{"num_key_value_heads": 3, "norm": "layernorm", "norm_eps": 1e-05, "qk_norm": false}
Below are experts of layer 5 (counted from 0) of a mixture-of-experts language model. Rows are named gate (a neuron's input weights, with its number), up (a neuron's input weights, with its number) and show model dimensions 0-63. Each number is 50 + 15 x the weight over its row's rms, rounded and kept within 0 to 99.
Before each expert's rows: "gets" lists some tokens that make up at least twice as much of what it gets as of all text. This comes from a sample of Wikipedia text that the model never trained on. Tokens count by the router's weight.

# expert 30
gets: "-", "–", "r", "mi", "di", "vi"
gate0:39 35 69 63 54 15 42 67 70 46 51 42 70 48 24 45 49 78 43 05 75 61 46 46 65 64 92 42 56 44 55 49 48 40 62 59 39 33 34 51 60 62 77 53 21 57 34 66 27 42 20 45 49 79 46 69 49 50 37 44 48 82 36 27
up0:44 18 46 43 58 35 66 41 72 44 52 42 20 47 39 97 43 61 35 53 56 51 44 65 41 89 64 45 45 55 31 40 53 56 31 64 55 71 74 61 26 51 62 24 33 31 53 44 50 42 68 49 38 20 52 91 48 51 46 41 30 30 48 57
gate1:48 61 51 23 21 57 69 54 52 53 32 23 46 58 70 57 69 28 42 73 44 35 14 33 46 55 33 67 59 30 60 59 69 52 40 42 27 55 50 49 61 42 49 54 14 58 50 79 49 59 68 66 35 48 40 40 46 61 57 65 55 50 64 55
up1:67 83 36 78 96 26 47 48 57 64 74 45 37 48 94 47 33 53 60 65 74 38 49 62 52 49 34 25 46 62 43 43 67 71 57 48 36 12 40 59 52 63 64 64 50 48 55 54 64 38 28 65 47 61 48 16 54 37 51 69 58 38 24 43
gate2:30 37 61 38 59 37 49 66 52 59 26 40 61 60 38 66 42 50 41 54 48 69 65 43 47 37 47 70 31 65 52 65 41 55 60 31 65 65 51 66 37 53 86 50 70 74 54 60 43 28 70 23 67 56 42 22 58 34 52 31 07 25 78 65
up2:31 71 53 44 64 42 70 58 43 31 66 63 23 51 65 27 23 35 52 32 36 83 36 71 53 38 39 35 64 34 34 63 34 60 64 29 36 69 46 49 10 57 45 23 28 31 50 46 50 45 50 21 46 68 81 36 38 34 56 51 56 49 48 79
gate3:58 41 51 81 66 49 40 51 36 24 60 22 41 38 35 07 29 63 45 50 69 54 70 37 41 71 80 44 33 62 35 44 48 65 49 16 31 38 57 59 51 48 54 55 53 44 57 36 37 46 48 43 46 83 55 99 43 45 61 39 63 38 56 54
up3:61 56 27 30 38 45 38 50 57 44 45 52 49 51 72 43 36 36 60 39 56 74 42 64 31 68 73 47 40 75 38 52 44 52 55 52 42 43 18 66 52 60 52 48 48 46 52 31 27 74 40 46 74 61 44 90 30 38 61 38 81 65 83 60
gate4:49 29 65 68 28 53 70 60 63 38 66 80 41 67 35 27 37 44 58 39 62 45 21 49 76 50 55 35 28 48 67 55 61 54 64 62 73 68 40 77 68 67 48 45 55 57 64 40 69 32 73 40 38 43 54 55 71 32 67 65 29 57 54 68
up4:62 51 47 49 53 46 62 67 55 61 54 60 56 56 98 66 44 74 44 71 42 42 39 70 36 36 35 26 58 37 77 37 56 45 32 69 27 43 80 45 99 56 20 39 52 32 71 53 58 50 37 51 30 69 70 57 44 23 78 43 54 43 54 66
gate5:27 58 54 60 66 56 35 41 74 49 53 53 44 83 37 27 60 47 41 50 53 38 55 65 38 72 44 32 44 40 63 64 20 58 41 58 51 78 76 46 52 48 13 39 35 29 36 40 51 54 70 43 43 38 36 48 39 50 34 69 34 68 42 36
up5:53 46 80 66 53 37 25 64 49 70 49 44 76 43 52 55 38 52 53 22 53 44 74 78 48 47 33 43 20 46 46 61 70 57 70 40 28 48 18 40 24 54 62 45 58 29 39 49 43 37 71 31 44 74 55 49 32 57 73 61 55 67 31 10
gate6:27 48 52 40 37 52 61 57 71 31 43 47 77 41 36 71 45 50 39 60 63 80 43 33 25 40 83 28 81 67 40 72 83 53 34 64 58 38 56 61 49 48 36 53 39 37 57 67 46 56 50 57 59 70 67 38 44 56 44 81 69 53 47 63
up6:44 53 47 53 51 85 35 69 39 75 69 63 57 31 21 58 30 56 21 58 58 34 29 38 55 50 57 46 57 33 60 48 64 56 64 36 64 19 58 56 31 50 51 48 33 28 43 72 38 58 47 42 44 64 54 62 51 83 28 69 37 59 74 34
gate7:90 43 49 26 36 39 45 57 50 14 51 39 58 62 56 48 70 34 65 48 89 73 60 64 42 59 38 47 13 62 08 60 57 55 69 60 46 49 61 23 27 63 41 69 48 56 48 58 60 50 50 37 55 23 62 29 63 43 67 26 37 55 74 51
up7:56 85 36 63 49 34 68 30 91 62 24 63 60 37 51 65 49 44 78 35 22 37 47 36 56 40 53 71 35 45 44 42 33 25 51 63 52 64 66 54 42 22 46 46 65 43 61 50 55 60 51 41 54 22 49 99 47 38 51 57 54 65 46 16
gate8:54 40 54 39 39 41 39 54 28 52 62 68 64 58 57 72 62 55 41 63 27 63 48 48 44 95 32 54 77 60 58 57 69 50 66 62 42 63 65 20 47 40 72 27 76 46 47 26 36 36 31 64 48 47 42 33 55 57 49 41 42 65 37 79
up8:39 43 62 54 49 26 20 65 53 22 34 32 31 63 64 57 57 73 52 61 36 21 63 69 28 78 76 39 86 79 54 31 38 61 44 37 54 37 52 39 60 25 51 59 39 76 50 26 37 54 46 39 39 37 49 49 29 16 41 33 49 51 56 58
gate9:50 44 40 43 47 79 41 49 52 27 47 59 31 59 66 40 50 54 65 67 59 49 63 43 43 36 61 66 71 64 51 33 66 36 42 47 58 62 37 60 55 71 27 56 55 36 40 74 63 44 39 71 43 47 23 56 33 66 62 62 79 37 44 23
up9:74 49 51 71 32 42 00 48 61 89 33 62 21 46 76 27 62 32 31 64 57 45 90 65 55 55 47 67 72 56 70 52 35 50 35 52 38 32 45 45 67 57 47 52 52 48 39 40 59 47 50 61 19 38 74 58 43 38 52 51 13 45 33 32
gate10:40 45 68 26 38 48 36 82 46 23 69 44 43 58 31 55 38 49 49 33 49 38 54 75 51 54 29 68 27 43 49 80 72 15 34 56 53 28 40 49 42 57 55 47 73 55 59 53 49 91 55 49 44 54 41 77 41 80 76 42 64 49 64 58
up10:52 27 63 46 55 58 41 46 48 50 29 73 08 47 55 68 37 66 57 48 46 54 60 35 40 59 64 57 43 27 54 88 53 36 39 44 49 66 65 46 43 51 88 49 40 38 50 31 50 76 44 39 58 34 45 62 30 29 53 83 48 41 31 35
gate11:39 48 58 56 43 55 46 31 41 64 31 49 28 67 43 70 55 33 64 34 50 29 44 38 77 52 52 36 41 61 26 29 63 51 40 60 47 75 36 34 51 66 16 58 62 51 58 53 97 45 43 56 78 29 50 30 48 52 53 70 58 66 46 43
up11:43 50 76 54 65 91 47 65 53 60 56 49 37 50 28 44 40 46 36 37 53 37 57 57 38 87 45 55 41 35 32 60 22 40 34 46 40 42 60 25 58 65 57 41 37 55 32 51 37 59 67 42 50 48 30 30 61 45 43 47 78 58 63 31
gate12:33 63 61 71 39 73 55 61 57 34 45 57 68 53 45 30 65 55 89 44 32 50 47 28 30 50 39 62 75 52 48 64 47 49 61 68 58 40 85 30 22 51 73 55 42 41 38 31 38 79 48 47 55 67 59 42 65 38 34 64 41 20 68 43
up12:46 71 72 77 50 48 60 77 71 54 78 40 39 33 34 56 33 44 51 35 57 99 42 60 55 53 81 40 36 51 33 57 71 60 30 57 52 44 55 55 43 32 63 38 61 24 51 30 54 74 61 56 73 53 57 25 68 43 53 45 44 69 59 75
gate13:56 49 64 38 56 30 72 99 77 55 33 52 47 30 46 45 42 49 40 56 19 32 49 59 68 30 54 27 79 29 27 86 46 45 55 51 57 54 37 36 39 52 44 46 32 51 65 57 54 26 78 45 56 33 62 58 70 52 69 58 39 59 61 56
up13:23 63 51 32 27 38 44 29 54 57 53 21 68 52 58 63 37 19 46 62 62 51 50 50 42 44 32 47 15 28 38 68 36 39 72 73 50 62 53 44 43 63 45 63 65 29 36 57 19 65 55 67 47 28 43 26 43 53 50 56 37 40 65 41
gate14:34 52 36 63 72 54 38 63 40 40 42 51 60 50 68 34 56 30 64 29 47 26 55 33 57 59 54 39 29 46 43 36 42 41 39 37 42 55 18 43 56 47 34 37 42 58 50 58 44 64 59 34 83 29 53 60 62 46 30 50 52 53 62 47
up14:46 49 33 66 55 57 46 50 27 43 58 65 54 53 39 55 29 41 66 63 53 54 56 65 23 41 50 54 19 33 35 61 57 69 51 68 57 29 49 43 32 68 30 73 77 21 35 49 81 59 37 61 38 59 68 66 27 57 53 63 78 60 46 20
gate15:44 51 64 67 84 16 48 49 21 18 41 26 31 69 41 54 66 50 44 49 41 64 20 58 45 60 50 59 36 56 54 74 58 75 41 64 30 50 51 60 67 66 88 56 49 81 73 33 37 29 38 41 34 35 50 36 24 08 59 36 55 45 58 18
up15:48 72 54 67 44 63 31 65 53 26 51 53 37 56 47 60 58 10 46 28 66 26 39 68 41 61 64 48 51 56 63 55 68 74 58 32 53 66 40 70 69 63 46 65 29 58 54 30 29 46 36 87 60 40 50 44 44 34 35 63 71 39 45 39
gate16:72 63 52 57 54 50 84 47 40 62 35 36 49 52 48 23 42 52 52 67 41 63 35 70 65 38 61 43 51 53 57 59 38 66 56 24 64 52 63 41 35 72 50 63 48 49 63 31 50 49 56 81 23 55 18 40 67 98 52 47 52 27 40 51
up16:60 60 36 51 37 43 48 66 60 58 44 57 52 39 52 38 39 41 42 52 53 57 49 38 68 41 47 40 31 58 54 44 56 59 66 59 47 40 65 55 53 65 53 56 83 29 59 67 80 31 39 40 45 87 64 60 32 88 48 41 72 56 72 27
gate17:29 58 46 51 43 46 87 39 45 27 67 70 61 63 47 42 58 59 35 68 64 45 75 44 30 52 41 75 55 52 40 32 65 88 44 53 32 42 35 73 60 38 55 40 41 40 62 75 56 54 53 13 78 43 53 64 42 44 50 63 61 46 30 24
up17:47 37 35 49 45 34 61 41 62 40 50 50 32 39 51 36 79 55 70 28 55 54 26 66 54 57 25 55 55 59 39 46 55 64 37 62 35 47 51 62 31 36 24 42 62 38 39 58 61 41 50 51 54 75 58 46 80 54 64 50 61 63 85 58
gate18:62 43 60 38 40 57 50 53 41 67 42 58 58 76 71 81 39 52 57 72 40 51 46 53 56 46 54 51 63 65 40 12 47 39 40 51 55 53 58 50 63 37 65 34 43 60 46 48 14 42 66 44 56 93 49 40 35 52 09 87 49 42 42 41
up18:37 53 61 48 56 57 45 32 64 72 40 59 49 40 47 55 40 44 47 38 56 29 59 72 34 45 33 31 26 25 35 79 53 31 51 52 52 67 75 28 35 32 39 59 37 06 47 48 91 58 64 66 29 43 42 62 59 54 13 49 66 63 75 53
gate19:43 54 41 54 36 28 45 37 55 48 58 55 50 44 72 62 77 21 73 56 47 64 46 54 72 57 68 48 62 65 31 47 63 49 52 28 56 58 56 37 61 71 18 34 37 40 63 52 40 39 54 40 42 46 44 71 54 60 37 71 87 31 75 64
up19:41 31 60 66 43 54 15 61 50 50 35 36 63 63 36 36 67 63 44 44 36 69 58 54 33 44 37 57 61 60 44 78 06 27 63 56 37 59 57 33 26 38 59 35 59 34 49 29 73 44 62 44 68 36 49 66 55 33 65 60 50 63 57 29
gate20:36 37 42 54 72 30 48 53 29 36 48 58 86 74 36 66 52 32 44 39 25 61 35 40 47 59 24 26 68 67 19 66 50 33 45 66 24 55 45 51 42 38 82 40 58 66 72 44 46 77 39 55 57 52 64 69 51 43 25 34 43 64 28 62
up20:48 51 82 53 45 52 42 48 56 51 57 36 57 70 41 60 44 63 66 64 27 45 58 33 57 56 49 76 40 54 61 44 54 58 58 60 61 46 50 63 62 64 36 69 31 38 30 65 81 35 80 73 59 42 64 35 72 36 56 35 75 44 40 42
gate21:57 54 48 51 34 53 47 61 44 46 18 63 25 69 41 51 55 62 46 35 43 70 24 27 74 58 42 65 27 49 32 46 36 69 64 30 53 70 42 40 43 68 52 70 54 34 31 54 47 32 31 45 68 52 32 57 38 62 62 48 63 46 46 76
up21:44 58 86 32 64 53 81 55 63 32 51 32 78 65 66 56 54 29 39 73 56 34 83 23 53 43 51 28 41 62 69 53 39 46 45 42 33 71 59 63 47 53 55 70 49 39 61 43 51 26 47 25 45 17 53 99 45 30 48 53 59 50 52 53
gate22:38 30 45 63 46 52 43 72 48 30 63 20 62 73 24 42 65 22 41 17 45 49 52 51 54 46 43 47 46 48 77 90 65 54 34 68 46 52 43 48 44 57 32 57 59 11 41 75 53 53 56 49 65 43 38 41 56 32 68 48 65 39 56 76
up22:61 41 68 34 83 55 88 45 47 64 47 27 38 51 76 64 55 86 36 62 50 42 35 44 56 28 55 62 37 47 56 53 32 72 27 68 72 33 71 32 51 59 52 55 59 41 43 63 40 27 22 59 49 57 50 47 35 41 14 54 12 83 68 70
gate23:62 33 59 47 50 70 50 56 57 60 69 04 54 53 52 43 68 53 44 39 27 68 66 63 71 60 58 53 30 61 31 41 69 57 32 45 52 43 49 35 51 38 50 47 61 74 82 53 76 58 49 42 38 27 45 38 33 50 45 55 38 26 32 40
up23:42 53 20 61 52 21 73 42 41 31 66 44 35 29 86 17 49 39 77 58 47 49 63 53 42 57 45 47 45 68 42 50 41 43 46 55 39 58 58 25 57 50 55 76 69 43 56 38 46 57 58 47 46 38 47 40 34 70 69 63 38 35 39 55
gate24:46 58 58 54 53 39 27 51 31 29 65 33 34 66 27 44 62 59 56 75 52 71 54 56 55 48 42 48 66 50 51 32 56 42 22 47 59 49 29 52 60 57 30 37 62 57 44 51 34 48 51 67 72 45 41 73 54 40 42 20 54 40 24 40
up24:41 47 57 58 30 11 53 65 62 41 47 48 33 66 24 28 50 70 59 33 14 91 93 57 42 67 45 77 78 22 44 50 52 47 60 53 63 63 44 22 49 61 72 45 60 58 44 67 33 41 63 61 41 36 35 29 42 47 39 33 27 53 40 82
gate25:42 40 51 59 36 55 29 60 48 85 40 00 50 23 41 50 59 49 23 52 52 53 24 48 59 69 59 51 25 61 42 33 49 14 24 65 46 20 77 70 40 60 55 37 56 45 30 64 54 43 64 33 31 44 87 51 35 33 55 70 69 28 46 65
up25:33 44 52 62 34 30 42 62 30 46 85 57 07 53 44 28 40 29 43 74 56 24 59 52 32 31 62 78 71 34 45 77 77 75 58 71 52 68 43 41 49 73 75 55 43 46 45 45 72 65 56 50 17 47 21 59 62 71 70 65 45 49 48 51
gate26:43 47 43 67 41 37 87 54 53 77 39 56 50 59 51 17 79 68 74 45 58 24 55 67 55 11 37 37 55 26 62 50 35 73 62 47 18 60 62 45 52 69 52 59 29 41 48 49 34 46 67 49 45 94 72 46 73 48 69 47 51 56 35 56
up26:54 49 56 53 62 55 81 52 61 39 56 47 24 49 21 00 60 47 68 60 50 57 58 57 54 42 51 52 44 48 52 69 29 69 40 29 24 69 62 56 44 48 53 72 34 80 34 60 51 50 29 56 51 60 36 72 80 53 72 68 62 63 45 66
gate27:25 49 71 42 27 62 45 47 44 28 44 50 72 34 58 46 46 32 58 35 05 44 65 30 65 43 54 41 67 55 39 78 51 36 87 49 48 58 70 58 32 42 41 63 41 87 49 44 53 40 44 47 52 67 57 54 40 35 42 57 65 40 43 75
up27:63 61 27 57 54 62 76 54 40 52 45 42 67 33 50 69 54 54 36 58 28 76 53 33 76 38 36 39 46 71 47 67 84 35 43 60 45 55 60 55 15 42 41 38 72 34 50 48 50 52 26 50 53 52 71 41 31 41 29 52 76 36 56 61
gate28:60 30 56 61 67 61 57 57 64 57 41 65 46 70 58 47 36 80 58 58 60 28 32 37 26 24 46 60 41 58 36 68 35 40 35 43 53 69 49 38 56 30 36 45 41 23 41 11 64 58 48 40 62 47 19 53 39 29 61 59 42 44 46 60
up28:30 25 52 24 66 58 55 29 31 49 26 69 42 49 40 56 45 62 52 39 69 56 21 23 42 50 53 60 35 32 33 52 81 58 36 31 74 38 48 70 59 44 49 62 37 46 57 44 38 70 38 55 48 28 45 34 51 48 57 58 73 40 58 54
gate29:37 43 64 69 31 44 61 28 56 41 39 62 42 55 33 38 41 50 32 50 64 21 55 37 53 71 51 42 61 66 71 63 40 63 51 48 50 39 45 35 60 54 39 70 45 53 53 70 25 58 60 41 26 58 70 53 71 69 83 48 35 40 41 59
up29:53 83 65 65 42 78 51 46 58 49 76 21 52 46 55 45 43 42 48 60 64 57 53 53 45 80 51 54 62 46 47 72 28 53 57 35 55 58 27 37 58 44 48 72 32 70 74 43 56 52 29 45 73 21 69 77 23 67 28 52 30 32 81 52
gate30:65 46 61 53 56 38 64 71 66 66 37 19 75 58 36 64 66 56 63 37 57 23 43 24 47 30 44 52 30 65 50 52 30 47 80 87 60 65 46 22 58 55 55 50 44 43 71 53 74 39 59 59 89 45 63 79 49 63 62 53 32 68 45 45
up30:49 30 43 35 41 81 42 49 54 61 53 61 75 49 30 23 54 32 50 55 59 38 73 65 57 70 41 55 38 53 66 71 51 55 48 43 40 43 56 49 37 56 52 16 49 67 40 55 59 64 35 37 34 31 30 38 49 60 61 44 37 46 46 58
gate31:80 37 47 69 60 61 61 54 34 42 49 61 60 64 63 38 51 75 60 40 37 38 68 77 66 59 53 35 54 36 54 64 39 48 30 71 33 74 20 45 45 39 65 25 61 44 30 71 35 39 62 40 54 39 37 24 49 74 52 50 65 27 63 51
up31:48 41 59 38 48 55 20 50 24 47 15 27 37 39 32 41 44 66 42 28 42 54 58 29 54 19 35 25 61 59 75 48 51 60 55 50 47 67 37 51 66 50 36 69 62 58 77 32 56 83 32 36 62 54 51 51 42 39 37 43 40 54 47 68
gate32:46 36 56 71 45 65 37 60 54 45 70 43 50 37 64 38 61 52 52 43 51 54 10 30 41 27 42 60 44 61 34 48 58 61 45 28 81 57 87 12 40 47 26 39 38 40 29 56 63 26 71 53 62 70 60 63 74 13 48 52 22 47 55 65
up32:54 87 33 47 30 37 58 53 46 31 37 59 43 45 77 27 58 64 44 43 57 66 46 50 46 06 52 42 42 57 70 38 38 38 64 46 49 45 59 37 61 52 44 39 58 25 19 41 60 83 38 66 69 53 35 29 38 29 47 59 40 64 40 50
gate33:47 49 61 34 23 61 54 40 57 67 30 51 57 31 77 50 54 33 58 60 54 54 45 65 52 31 43 58 66 59 59 57 53 63 37 73 52 44 36 26 59 24 30 56 59 59 62 73 53 49 65 62 40 28 63 49 53 63 50 62 42 78 67 62
up33:72 22 65 48 27 49 56 55 73 49 48 54 40 58 58 43 89 59 66 72 67 72 68 49 54 56 73 30 32 49 62 69 37 46 51 57 45 60 29 41 23 54 57 38 76 49 61 52 39 11 42 58 39 71 66 62 23 61 51 37 61 23 59 36
gate34:55 48 81 49 59 45 18 57 69 38 33 38 52 62 61 44 50 43 77 37 33 71 52 55 40 61 61 43 32 53 48 42 58 56 40 41 55 43 39 60 27 47 27 61 47 19 68 52 46 81 49 39 65 11 82 41 45 50 58 49 39 56 74 28
up34:89 60 55 45 41 48 62 49 15 47 37 66 35 40 39 35 60 60 23 60 77 12 48 66 63 34 65 69 37 42 72 53 24 39 37 44 56 42 53 56 37 51 49 35 46 37 53 70 37 73 47 63 49 49 55 88 41 41 37 70 28 62 53 44
gate35:55 41 56 63 56 67 39 59 37 41 62 40 35 42 56 45 45 63 52 61 51 39 38 38 33 41 74 61 41 70 68 56 67 15 32 30 56 32 78 49 28 07 35 29 79 70 36 76 30 49 47 48 33 36 63 73 54 47 51 42 74 72 73 23
up35:77 50 56 20 61 74 32 41 38 73 62 39 73 72 52 68 48 42 21 43 39 71 43 75 39 35 66 44 36 70 23 73 55 50 56 31 47 32 55 34 42 39 51 29 28 46 34 47 40 35 36 35 45 62 38 83 52 66 45 36 56 72 45 60
gate36:48 48 52 42 43 58 18 50 48 33 63 56 53 46 62 50 53 43 66 68 46 36 77 35 46 63 64 47 17 59 57 45 41 61 41 64 56 68 42 76 18 59 16 63 36 57 58 60 38 49 36 59 67 40 57 70 55 48 36 52 00 41 68 56
up36:55 56 17 27 52 36 54 57 44 59 52 48 40 60 59 46 60 32 39 59 52 50 67 31 44 78 57 72 33 30 54 86 69 62 36 31 34 41 37 47 49 45 46 70 34 47 68 36 37 49 42 58 63 51 47 47 46 65 16 43 39 65 52 37
gate37:72 24 33 47 20 58 47 69 54 49 33 67 55 36 68 52 43 44 81 42 33 47 39 68 26 63 58 48 52 70 39 74 61 61 50 40 51 40 32 38 35 51 51 59 39 49 63 59 20 52 44 47 44 38 63 45 33 62 60 60 36 23 39 64
up37:53 11 63 33 39 42 49 57 50 57 03 44 52 53 55 57 27 58 63 61 45 59 31 79 60 68 61 61 43 74 37 58 33 58 35 71 73 39 42 50 17 31 41 71 56 49 38 42 46 50 53 22 50 58 73 44 46 60 71 58 28 55 54 46
gate38:47 33 47 29 35 61 52 46 51 39 66 22 56 42 72 47 55 31 55 61 58 36 65 49 62 34 45 37 62 56 53 63 83 50 49 53 57 60 65 35 56 47 44 70 43 36 73 57 56 74 62 34 45 26 61 42 56 63 44 29 52 19 35 54
up38:56 73 61 35 63 28 67 25 28 61 53 51 46 52 73 40 72 57 23 73 50 75 58 45 73 21 39 48 47 55 68 67 27 81 45 32 58 49 42 46 60 45 58 72 19 41 48 29 43 48 64 36 47 51 15 37 82 43 59 69 69 51 40 61
gate39:29 34 55 74 65 24 38 54 32 34 34 55 66 39 43 61 55 46 50 54 32 51 80 36 29 56 49 60 50 66 46 59 59 66 55 58 64 50 46 53 36 53 16 56 17 30 53 43 74 37 17 58 43 35 48 74 37 50 77 57 38 47 57 29
up39:34 51 61 31 65 64 36 44 48 30 48 66 54 50 45 70 45 48 29 14 78 67 51 58 61 58 40 38 50 60 39 74 50 55 32 49 49 70 51 31 53 63 42 60 47 59 39 62 27 47 73 64 49 42 29 31 39 31 40 57 47 45 35 57
gate40:68 64 61 41 38 51 68 52 72 67 49 50 33 34 45 82 27 67 41 49 49 47 46 51 63 50 12 53 38 33 36 45 52 31 54 62 65 67 54 36 39 60 57 63 35 46 48 71 20 51 60 41 59 46 22 20 54 62 42 70 88 06 60 54
up40:47 67 24 30 46 46 70 44 72 53 72 41 43 29 38 36 63 50 44 47 62 76 48 51 63 66 81 28 46 31 59 43 77 32 59 42 62 86 44 51 42 28 29 65 31 67 69 64 58 55 15 69 24 51 55 60 64 56 87 48 50 48 49 45
gate41:64 65 51 52 58 44 38 32 66 40 56 59 64 61 86 50 45 51 53 51 69 31 24 45 52 56 32 52 31 57 36 53 37 50 52 41 39 54 60 46 34 42 65 27 32 51 43 58 44 39 60 57 56 66 73 46 65 71 48 76 42 42 27 43
up41:28 49 49 55 22 31 51 82 11 75 48 40 39 31 39 54 59 53 51 34 67 77 46 78 39 39 41 37 40 32 68 36 31 64 58 39 83 50 52 70 55 35 60 55 53 65 35 60 57 47 51 36 62 50 40 65 05 37 44 61 34 56 50 39
gate42:24 41 45 89 37 56 65 58 49 47 58 21 41 41 25 52 59 56 44 45 45 64 56 58 59 77 45 45 45 48 33 53 57 49 74 43 60 51 31 49 40 32 38 61 48 67 24 68 37 58 47 31 10 49 58 68 63 40 34 45 04 71 34 62
up42:36 80 35 53 49 47 76 27 59 71 60 40 58 58 40 28 51 70 42 40 49 63 29 73 48 63 52 09 35 83 54 67 21 61 28 63 40 52 49 48 57 49 63 33 53 54 42 70 65 28 41 45 53 33 45 33 49 41 24 44 36 43 69 58
gate43:49 66 27 77 49 48 74 37 65 54 48 52 30 26 48 36 53 61 61 39 65 37 46 57 47 78 71 43 56 22 25 80 38 54 67 70 67 46 59 08 61 70 57 57 26 51 32 71 54 47 60 30 39 21 49 58 75 24 40 32 45 69 48 70
up43:50 31 42 58 67 42 48 58 40 79 37 32 44 70 20 68 62 71 27 38 51 28 23 77 40 64 60 52 49 34 60 53 70 37 24 50 31 49 47 36 44 49 44 83 65 42 56 44 47 74 40 93 58 30 65 61 41 43 66 58 47 47 58 62
gate44:49 63 58 64 45 61 55 53 21 49 60 53 43 59 24 64 28 52 42 58 65 71 52 69 53 50 32 59 54 69 37 22 77 41 70 34 61 64 51 32 35 46 45 27 55 24 41 66 24 51 50 58 46 40 40 35 48 63 21 54 40 28 55 46
up44:26 51 74 47 72 54 41 39 73 60 51 61 24 42 52 27 40 45 43 75 25 50 55 40 32 29 37 75 52 66 35 40 30 61 24 45 47 58 73 40 78 21 75 49 65 64 49 59 55 35 62 78 31 74 45 62 51 50 63 66 35 36 35 44
gate45:63 42 51 34 78 71 75 50 50 60 66 44 52 60 48 78 51 39 43 48 42 59 53 39 50 71 59 34 49 45 68 77 75 29 51 37 22 39 67 37 56 60 40 45 81 50 42 54 68 51 61 74 44 66 33 42 37 61 71 27 60 55 70 45
up45:29 36 47 54 67 13 47 61 41 53 51 74 27 61 57 46 49 34 29 47 35 40 41 50 51 29 33 52 50 60 52 37 49 40 76 71 68 44 48 57 45 44 51 71 37 76 72 36 60 26 45 36 62 29 58 56 24 54 44 63 47 50 65 27
gate46:37 49 37 58 36 54 69 56 56 40 57 40 50 36 37 77 80 53 33 27 57 42 52 58 27 64 47 66 47 32 64 56 70 63 45 41 57 61 61 45 86 53 83 60 49 37 47 38 51 74 34 36 66 41 35 16 68 65 52 91 58 77 48 34
up46:49 52 65 34 50 32 48 58 38 28 34 35 36 74 57 72 35 60 47 60 52 34 47 42 51 77 50 45 29 33 53 59 55 44 17 66 54 52 64 44 33 58 23 43 42 51 30 61 60 83 40 42 60 48 88 58 31 56 80 58 69 56 72 62
gate47:32 67 65 38 47 75 38 24 45 61 57 71 59 66 14 66 19 31 32 59 66 34 44 41 60 26 56 29 72 56 47 38 55 39 70 58 67 42 33 66 51 59 59 61 50 38 68 32 47 34 73 47 60 28 44 32 44 53 46 64 35 34 73 36
up47:73 46 39 44 43 32 69 55 42 58 64 64 57 35 43 08 41 64 57 52 60 35 55 42 50 55 76 50 63 39 52 49 35 46 32 68 82 50 57 54 64 28 66 51 30 46 26 50 34 51 66 21 38 42 65 37 54 31 60 82 42 36 29 42
gate48:46 56 33 37 30 41 52 33 41 67 36 39 50 69 67 41 54 52 49 48 69 49 54 44 59 36 26 42 70 67 21 49 64 72 40 51 67 39 55 62 39 64 48 27 37 50 46 38 68 39 46 33 66 90 47 42 48 58 35 29 48 42 47 86
up48:36 83 51 49 49 37 51 57 44 50 39 57 51 57 34 38 45 44 37 70 53 74 49 25 51 81 20 68 48 47 34 32 36 41 51 47 52 45 36 55 40 45 25 73 47 50 40 47 60 29 54 20 66 47 51 29 64 56 29 58 46 36 53 70
gate49:26 31 38 50 35 41 48 51 48 57 74 65 48 47 31 60 61 40 51 47 50 56 37 50 44 39 24 33 20 74 57 88 43 26 82 65 57 47 34 77 36 59 56 51 62 72 53 25 28 57 90 36 71 56 78 27 40 64 54 41 48 63 29 61
up49:37 67 62 55 83 50 53 80 48 31 46 87 47 50 48 45 37 59 59 47 43 81 62 64 54 16 84 53 33 60 48 36 61 45 62 38 75 41 61 50 67 32 60 40 41 77 42 67 30 68 63 26 58 21 40 44 33 43 42 52 50 35 55 67
gate50:58 57 48 63 66 34 57 54 33 49 52 57 61 52 28 56 15 55 54 75 41 53 30 45 34 62 67 63 54 33 32 43 64 72 59 73 82 60 61 30 29 70 38 38 51 62 50 68 52 50 42 58 16 34 44 68 43 45 72 58 59 64 42 66
up50:57 25 54 59 59 63 38 72 45 38 41 53 51 35 36 39 72 42 66 49 45 67 27 51 86 37 51 12 68 58 27 73 37 42 52 24 49 41 59 57 43 45 50 39 59 31 51 32 25 30 70 49 41 43 60 52 35 47 33 64 89 60 19 40
gate51:48 52 78 46 52 46 47 81 68 65 73 44 40 69 31 38 42 39 23 62 48 56 72 22 32 52 37 57 37 44 21 69 54 22 53 91 55 44 65 38 42 49 29 54 49 43 32 52 39 39 59 45 51 50 64 44 51 52 59 15 44 77 40 41
up51:55 36 31 47 35 51 60 49 46 73 52 27 28 68 61 29 47 51 65 49 55 40 67 24 23 23 45 75 53 65 34 51 40 30 43 48 53 59 65 95 49 29 51 66 50 49 25 30 66 55 43 72 81 77 69 45 31 51 24 24 48 62 40 33
gate52:41 31 54 45 77 37 46 46 55 25 69 81 47 94 37 60 70 42 57 75 52 72 49 55 64 40 22 57 30 37 42 40 50 49 38 48 32 77 46 60 66 78 46 54 41 80 42 42 44 72 77 42 33 29 61 42 42 69 57 52 46 54 49 62
up52:75 48 46 48 49 43 60 33 61 24 62 61 42 14 28 47 55 68 28 32 45 60 56 32 41 27 30 56 47 13 41 30 50 62 48 65 42 59 38 53 54 62 68 73 58 87 59 45 53 43 67 66 33 26 37 68 47 42 81 41 56 70 62 26
gate53:13 43 47 45 37 45 53 32 55 51 36 58 44 53 42 46 76 34 27 53 26 57 46 62 75 31 55 23 52 29 53 49 49 47 73 78 99 60 48 43 60 61 44 50 63 50 63 68 64 54 41 17 53 66 46 34 24 48 52 36 55 28 51 34
up53:50 61 46 50 37 47 81 21 61 60 65 50 35 54 41 25 70 50 45 40 45 71 53 40 55 06 49 75 49 32 65 63 67 42 66 70 65 56 48 54 48 55 48 40 53 65 58 58 34 28 40 59 62 76 19 44 57 40 44 59 62 47 37 41